config.toml
n_layer = 13
d_model = 256
n_experts = 128
experts_per_token = 8
d_expert = 32
d_shared_expert = 64
activation = "geglu"
moe_layers = [0, 1, 2, 3, 4, 5, 6, 7, 8, 9, 10, 11, 12]
router_score = "sigmoid"
normalize_top_k = false
routed_scale = 0.707
balance_loss = 0.00397
balance_bias = false
shared_expert_gate = true
init_std_router = 0.007
lr_router = 0.000236
n_head = 8
n_kv_head = 8
head_dim = 32
vocab_size = 8192
norm = "rmsnorm"
norm_place = "pre"
norm_eps = 1e-05
positions = "rope"
rope_base = 6780.0
rope_fraction = 1.0
qk_norm = false
attn_scale = 0.177
tie_embeddings = true
parallel_block = false
init = "trunc"
init_std_qkv = 0.0274
init_std_o = 0.0
init_std_up = 0.0274
init_std_down = 0.0
optimizer = "adam_variant"
lr = 0.000507
beta1 = 0.9
weight_decay = 0.16
lr_head = 0.00564
grad_clip = 1.0
warmup_steps = 268
schedule = "wsd"
decay_fraction = 0.471
decay_shape = "linear"
final_lr_fraction = 0.05
batch_tokens = [16384, 32768, 65536, 131072]
seq_len = 512
doc_mask = true
train_tokens = 315500000
steps = 5323
dataset = "wikipedia_en"
Below are experts of layer 10 (counted from 0) of a mixture-of-experts language model. Rows are named router (the router's row for the expert), gate (a neuron's input weights, with its number), up (a neuron's input weights, with its number) and show model dimensions 0-63. Each number is 128 + 24 x the weight over its row's rms, rounded and kept within 0 to 255. Numbers have three digits each.
After each expert's rows: "mostly gets" lists some tokens that are sent to it at least half of the time. This comes from a sample of Wikipedia text that the model never trained on.

# expert 78
router:135125147135093121113127111131130142164140095146172152092161108144139107085150099102152152183165093068152141123123140105140151146134100095119115105115165155138100151135091100127094097141120117
gate0:110089109136135118121111121129117136135150109070179107131128151142127139122071127152130104142162111171139162130173127099145108114112140113150104125100116175173107131146118141083100151115125173
up0:119091094153115155106126118087134093126105137096180133123150137169124117114120125141135124138131114110134153142155158114138123093136129119154061151117128121161143113145129114093131124120133139
gate1:115132127129104119119087150155173109204139117122122100085142116140140094147161133104161158122138134139145101105157159090141138107134136089117147079129163156113130177080106089139085123178110099
up1:106094116160146153146144097140160114139145088131215131137115117114125114124100145101127121164155095136185115159146138105122127105139112124120137105136137170127115155117156105137102121171155128
gate2:169130121113112121109101122138102126114150125089135115099186179122144133141106099187155140149136113146149105126139154103161121141106134104129157120138142118118097100123113119134122148109120132
up2:116137111126159154139121147135088128115118129128105173135138105124118126126145132083113151088102172117130127126108082142101122113108152126162125123154132134093135132121148129127153140150126124
gate3:112111132115156155140134086122119124100172146173138172100182148123110152115127154128124136116143101127096172141153139109090142100129145134128141102164115125112117125135117136120144125107080127
up3:132117094178159130105163115126105139066148094105126143121093092144074137149138098160138150147102166065110117132087150108154142188117114115142120149152106054091125162148160161072144145128134112
gate4:104124119127120084135158110075140134136154172112174167158149087129057154199130123112126114145133108085171152119109132081133138110120150141112120163135117132129035155156174156138127110110134111
up4:137121117102149138129106135126116145099111111125112083126139164109154142094113138167105104083141169178057130159134078193103153130148114144124125099128114146111201091103135084136153162133115182
mostly gets: "\".", ".\"", " According", ").", ".", " Although"

# expert 41
router:094098151146129110135157153118121112149148122100134132105132094104121128130123099120141139130159088097167144118120132143111146146108124103124109115148125155138130153128102095105100058162150134
gate1:140165142166118091130159087136113154135099107076129110122158125098156183166109138144112141129106112148120152132116087119119104137157094118151101158152124103086148143129121138154121097154125116
up1:128123109105142151143145155096129138137116162140161128139107129103134102127100142124123156157118140114082092126114147097150130119078136149149131099122128105117128174135147141116104140111124124
gate2:157087137167124145136127126122132117149115113095149116191171115190135120174080141124145118134157118112122129127131134123123154096093062111127064080145133133135091154088132146113146113166110108
up2:132123108127133136126163139138138108116148098102123140149178119157118113166112138129107144126130099121110134091105143119078146077139111101151103105161134143108140148114087136117131096177122129
gate3:093115161101145115133150108114117102163130173128125152117140097079109154149132093108127141105115103115152163141111115180139163130087121117138123156117100126136130145082088111119108105145123108
up3:138127137133152138131160149143124079131127149130120126154203130139114113130160112124137144112165052141152124150131144153083123126101126097147137122139102106135144138099104100132115102199107123
gate4:117111122112153089105117088112109153159123082086141155113132150120142165127150106136123130141104125120111101148150123081171180146117128136150117108103169135162107178109117140174124117167131124
up4:153137167111145180115147136211105108125146121142142140180123146135122122130122158109124133193128145082084085149109118176152115108100144096115115114157095114132110096136173148129145152092151124
gate5:114109109188129146141126085106138135130070116109141072166120112145111105115113084179154087127118145156107146130162104114169164128145104125105132120164186111109099145156125077070103132131120119
up5:122113123121143104146126111183171117104115070140112082143156077162125119088135087156120133150092128153146099114143117112135119126143146111127126136134158157176139151144083139119131124136125128
mostly gets: " This", " It", "%)", " largest", " They", " These"

# expert 121
router:130133168153121136139127153111123146162103091105178128124097060132137114125150124112132153126152136107108138115083117102110180112138136083108120101169177094134117131111130087086124098166108124
gate0:123137131166141139127144151074095119160104090105113086134163141122154102133162133089134170151107098099128122132089123183136110092118165118120128117161112159127081115148112120121166111136113121
up0:126111115117124106132122097165157120138125174140152148084129148131129149151084132192156139110113128132111085129165116121115120136145083139141126122094114103109182164129126157112089127113134160
gate1:136151133145139123133142144162109120164107132106145084102141098123116096139129114149122128177128165124133121124120145122084174113115138111102123140167090087133149138125122085147144106114118136
up1:128144109122090122112151134098113113136118091120161108117104115124130103128125079141101111146145153126088134081086150121070127127128152144125134122140161085110123147138146094126161120104126122
gate2:142149134153149107114114145184093131127121138153136125125136114140082104140100131130157181135106094145145142189124090125173151096130059101122202180172158136117105120128136116079127150118128168
up2:082136119125131122104154112151153132124128132143124180150115131131101085115105133139135181127145110154117146153128118116114154099165057136113182133151180124130111109132153083094144126110159155
gate3:138137148083121108108123131135151156126098128180132129113109161139137151128125088140158178143126089091137133166115092105122171136151163113122129106134126136173111102126141130128119093147137119
up3:149141114116131131137149124127095105124129143106120151136156131154125099147115173084110103129130159152130129106139160160124098147124101102154109137116099115131145113123133168175104146102091143
gate4:125151125146092149118079107106120089109053086138128110140104095114158141115177161130148154163142109106104133128132153157122158124155144102128123161159072121130090112134134130132107115101141094
up4:132137144153117163121124155123111116164128101142190114092088109174146135153134157182153146134126118088106154163118131177127119114144105150108130113139076105139125113088080137098137122089177134
mostly gets: " bi", "Ind", " Comp", " Bi", " Int", " non"

# expert 77
router:114098117146135144132112087130120138150127162095166118120144103107139116142103094131167135140152147101165169131124143116103145154121150088149092114109143078147094123112089147096130081160112105
gate1:123124111120108124141102117147132115129128166125139154118118138109133094161166122100131157124098166159140113152103137114136140144109134142119116127170166104137105116134137097112096109185123148
up1:117151169156158105117153130124156101129124090132115123136077104147092123088092095122092104141132142130114120077124115158139140125150132120127137138131108148116155111174128116127126146070152096
gate2:132135117114134130155182132087115114161113187144173125109157130122152147105106122144143135141155122133137092143131117126101147103137154131120126146115131126160136126118146144167115133072135134
up2:106111132081137129122142136095120131137153137180152101083137134122157133111130110154134115160151112109176113140140138119110141139115145100115122184110124121149119124166139136174099112126114137
gate3:085090120148121139154118115089128157146093150127159114135116146130128149139125072193113138142143135105139130134154117150082150088159086137161144127081130087135148113135133146093127123128107105
up3:157158144134142125154130180138123114167147119146096151138147073115146128140114124079144144111156141111118127120112157094146103133181181113100122156133114154122141134114121126144130076156107120
gate4:124120100140147155122094121112113196138125113141140109102131096148107141083142132145115140105159143108133153114151125135139126114111118080143160111131118129159125139143136133060078122114125118
up4:137181115135106121170206171128154131114150128131071157127103114141182125113095123132122150107130132165123125142147094116115135087153176117097118154144116146118134111149113141149163132134126121
gate5:152078151143143134118131121191138129126145175097136156111141109134119098119129117140166141158127122095145138124110111132087122125153101080163148140146128094119142098160139121091119094149140095
up5:162128132127151126091138129106107092147100069115101095139113144106136142153107137105125120132176102148144086145148125107165103134153140142106140124140076141112159115124167148160115136090155147
mostly gets: ".\"", "\".", "—", ",\"", " [", "”"

# expert 25
router:114112152117079127147109120119094139180146147148188134123152107140126116118132115111162153157146125096137123117132130137130130128139118086124113159130174146184099151122101094140105101147090151
gate0:138148144155137133087082102157084164194110123138217136086138113149151118129134136106139126128157102124132114097143152108110116158128123057136133098154154100169071129102104090130119115110091126
up0:136115103174115159130121109117136103084152137087126126138127100138125140100136105118140137130133140096132095134154122150125155126125141141157162149150160149090125125151109155154105098157131146
gate1:080085131114130126171097098126118099120105148120167109118162149127132153151132097144123107089122123139111113107100136099097131134090116115142162130128144092138138142104119095146121115171111160
up1:110094152100100107174093082136119099155109127148163101089133124110127136170096110168132147102095113125131126099108157110136117164131125045129173124103132123177140145149115124104141130196113136
gate2:135077150148165130140090123163147116125137120072183108162119149145118129113120141134140108147117099106125123142101134187135097121086124140140120165131150147138108089115107155118130108117138127
up2:097155127126116103130111091113147138116127155118118122137148138084105123178126122171107123125145123158160132139143119121110130114116137155141155076108120130132109148141151078086142116098112134
gate3:127062173107138138165122064091122124149102117100205106167109102074100117094104087132136119130119089148095108130122105122131127076148085144103137134138152131180083093126101103150121138126117129
up3:118151079156121128124046111119127109123152117123097173090096122143164118106107180117132151111137153188154109117128139085116109130137164155171109071135148125114117163115137088107161121149144109
gate4:081116124117115084136111084132132155160108174117119149133147101117116153173109116139145144117145092147099134099138109145130145124089117127164154085147110090160114116149106073097129123149100140
up4:140142110153135135127129148102162082124157125105103104153160139171098128093139143155112111131107144118141119167121103162135115097110120114122086141082117167129114180129153120114127138098168133
mostly gets: " ==", " ===", "\".", ".\"", " ====", ")."

# expert 88
router:104106114134113116133122121158153118150107118116146130168081049133130118134159132175123110093156122140159141129142107090154162126158136132111105143138138100155140140146105072126108113125122120
gate0:155082144125137161121107122142103117146128149111113162162128131136082167154103074129141127127104120130109123124127146137118155150148156107170109178097120091150169116163118124137128132114102130
up0:108129117121097132136129168118083138123154144141147123133119152098123181134125131122143147114084183142136126118169130133121127100126099142105183133158106133121090076107165128143125149137107119
gate1:096100143122117135136095116119143103158126119096189134097147109144150123130101122159103114100120119118140127103131130095110152116154130174097075158142115144152120145126161133144093132140113127
up1:120082075131133118124142168134155185113098120096092092113158166155120131144135143096167113121145123154158151156106114152151154117109128109177143171111099121144126149136096112087125099107135107
gate2:104120084110116098171142104118137128144107161086094109109112113103102126156140140111146139091128107141174135129156127112131144120153129111124094106137114129154118140128147111110108139118120153
up2:167114146161113182165131111108121125128148110185101148144117132116159174101132145139124122132126146089110127115123062132156106120140124096114111130133125143108173106097143132123135105073167081
gate3:096130102120145072172133133123123115112095148084166165125132089163122172101104122151112133106087136146106121135120148184130112131139143117125114119102154084110176138124158102107119102169137086
up3:185121150127113171109161117121136126141119118136119105096135146128165140152107147107161137165157111165150078141151096076132102115130102119148117120137125215131118154113099117167136135121098196
gate4:132159100111123126085114142091153103166126117079120131104120121154112102101145097124102114120096126136176126113151158132156135138154158131152166157106118166129111124092131124152122129081153154
up4:146094149131170146125143109060119140150165105177103128110132144107118128143118103123126107133112123116147134120136155117128110104151172144130131114127130109153104108170134163160129135145139153
mostly gets: " st", " sc", " cont", " Sc", " rest", " rep"

# expert 91
router:090149116121111120139118123113088125181141132099138121148107127163134164140133129132140149129188124141150160110148112147121155146111134138159091139075146093108115118120163122136122121137130171
gate0:126140098113106129146121091083118128138132140120124158097138161154158087141130137146138117141124129120149141121124144119135134140153172138168144129095123101126129147123158119090114154152188114
up0:149125085102148167134133092159192134096086142112131099181101102105117123106154165124119124158087149153141122134158113152129175117115150140117160132121126128115156103110125137156143119150124176
gate1:142165102150140107102113119133103118156108138085142118131125127122132161152093112126107078134146161126157144129113156121176144116102089122146108155120098148112097146120147110144096133162156098
up1:204126108137099095131157115100154136117102099117113103131125141101128109153116146140121122123098148121105140147144135097189132181154073117155112138136112126083131144134132101119082164167135144
gate2:104123117147090147111116149133133134109135140154159144137114113127136111137102144140163111137129173161142101106128096101127137107122102141140084126119148135146087108113108121122127141135167130
up2:134140170140121143077129095110150126129137151099103095142127134112183086131123155128130159097162108119136124140142131151115106124105137144095149124153141143166103142141130098134185137109093140
gate3:100149117153147115120116136127128142125136103086107133134091120111133120154097129142136161090148081134119155127066112162172100113103102125139095116114111122138194103106099082150133128124134200
up3:153167117128121110167102109142135134126106122144115124094109150172156116123125129093122129139127089131132124118118125153138124133125157146113073125126110109123160128106149124114118145125149146
gate4:071135132168108099125126122095107140125122098118124120125106091106109087124100161150102151125145145113133111131075062135093118104092126111112075123101133113126148135098136132153139128124104149
up4:159122136095121135112119161127162123107119117122136131121171125148149132098149148141112136168161141137141118162172180147180141133131149157155108083129127147141085110130110105128136146093136146
mostly gets: " re", " returned", " get", " went", " moved", " go"

# expert 104
router:121132122135139132131071123157092161136110107118175120140128084150134151126138097131142101132146110081126193139151089116114166118146105056117081154157129092131162099141104122142116143155126100
gate0:072147139138120106099118125150083084153093122111125168132112097155152152168141097169147158127159117094133134112095128115149120109135085137132090121105125087125118085149161103126127122096112140
up0:131101143134164133138147135147132107124118129119125110135132128128111152124070134158125119164122133104141103150135117128149122115102127093111119112126131094085117112095118136101160114124129143
gate1:128110161158142143141109129132112104131117121141166116128111106116115171133151139157118095114122128107168164131123089153133171095134105121123152128147107134139179098145068099086107126174130098
up1:111145154137108113158088142126115069150103124136171136151150112108176111126126116157111146132122112163114100123145107126127172128126107104177118106137146144132151114128143117122103120148094160
gate2:122085136152154106125122098097123173092112129083126129089147133100144147146116133106098088146100142082130147130147133176090169103122118126124126169145124108142134083163076088116139163124112117
up2:110136142141138133143104162149124189122157104110115097103161095110135157109122145103125077123117148087134174101140132131120154136148096109111145178147137096121160093091096115115138156135129077
gate3:147121065144144138153125110118103164104119137078126103144095064125093152143107091156093133135117130081152131131166162131102144124105121091166129140122133139071168101088132150107150176154132123
up3:105155123145117135134120157123114155148124123131125094136156139135117128098122115120117096155187125111086133150073126138133134141138154151131134168116161130099119155082099091109122113158150157
gate4:109130133119141140124143128143144142156119162117154138134150134148179123143112115149133127167164071083161139139180170113113137107137149132137086143147144130126129128163128151154138124147104114
up4:163160115081149144116140128110148109116130104119133128105114112146100110141070129136038148123103151133118146080129139140154147175102128149139124125121127123156121092092114135108123176088150144
mostly gets: " rec", " cont", " reg", " ass", " aff", " ret"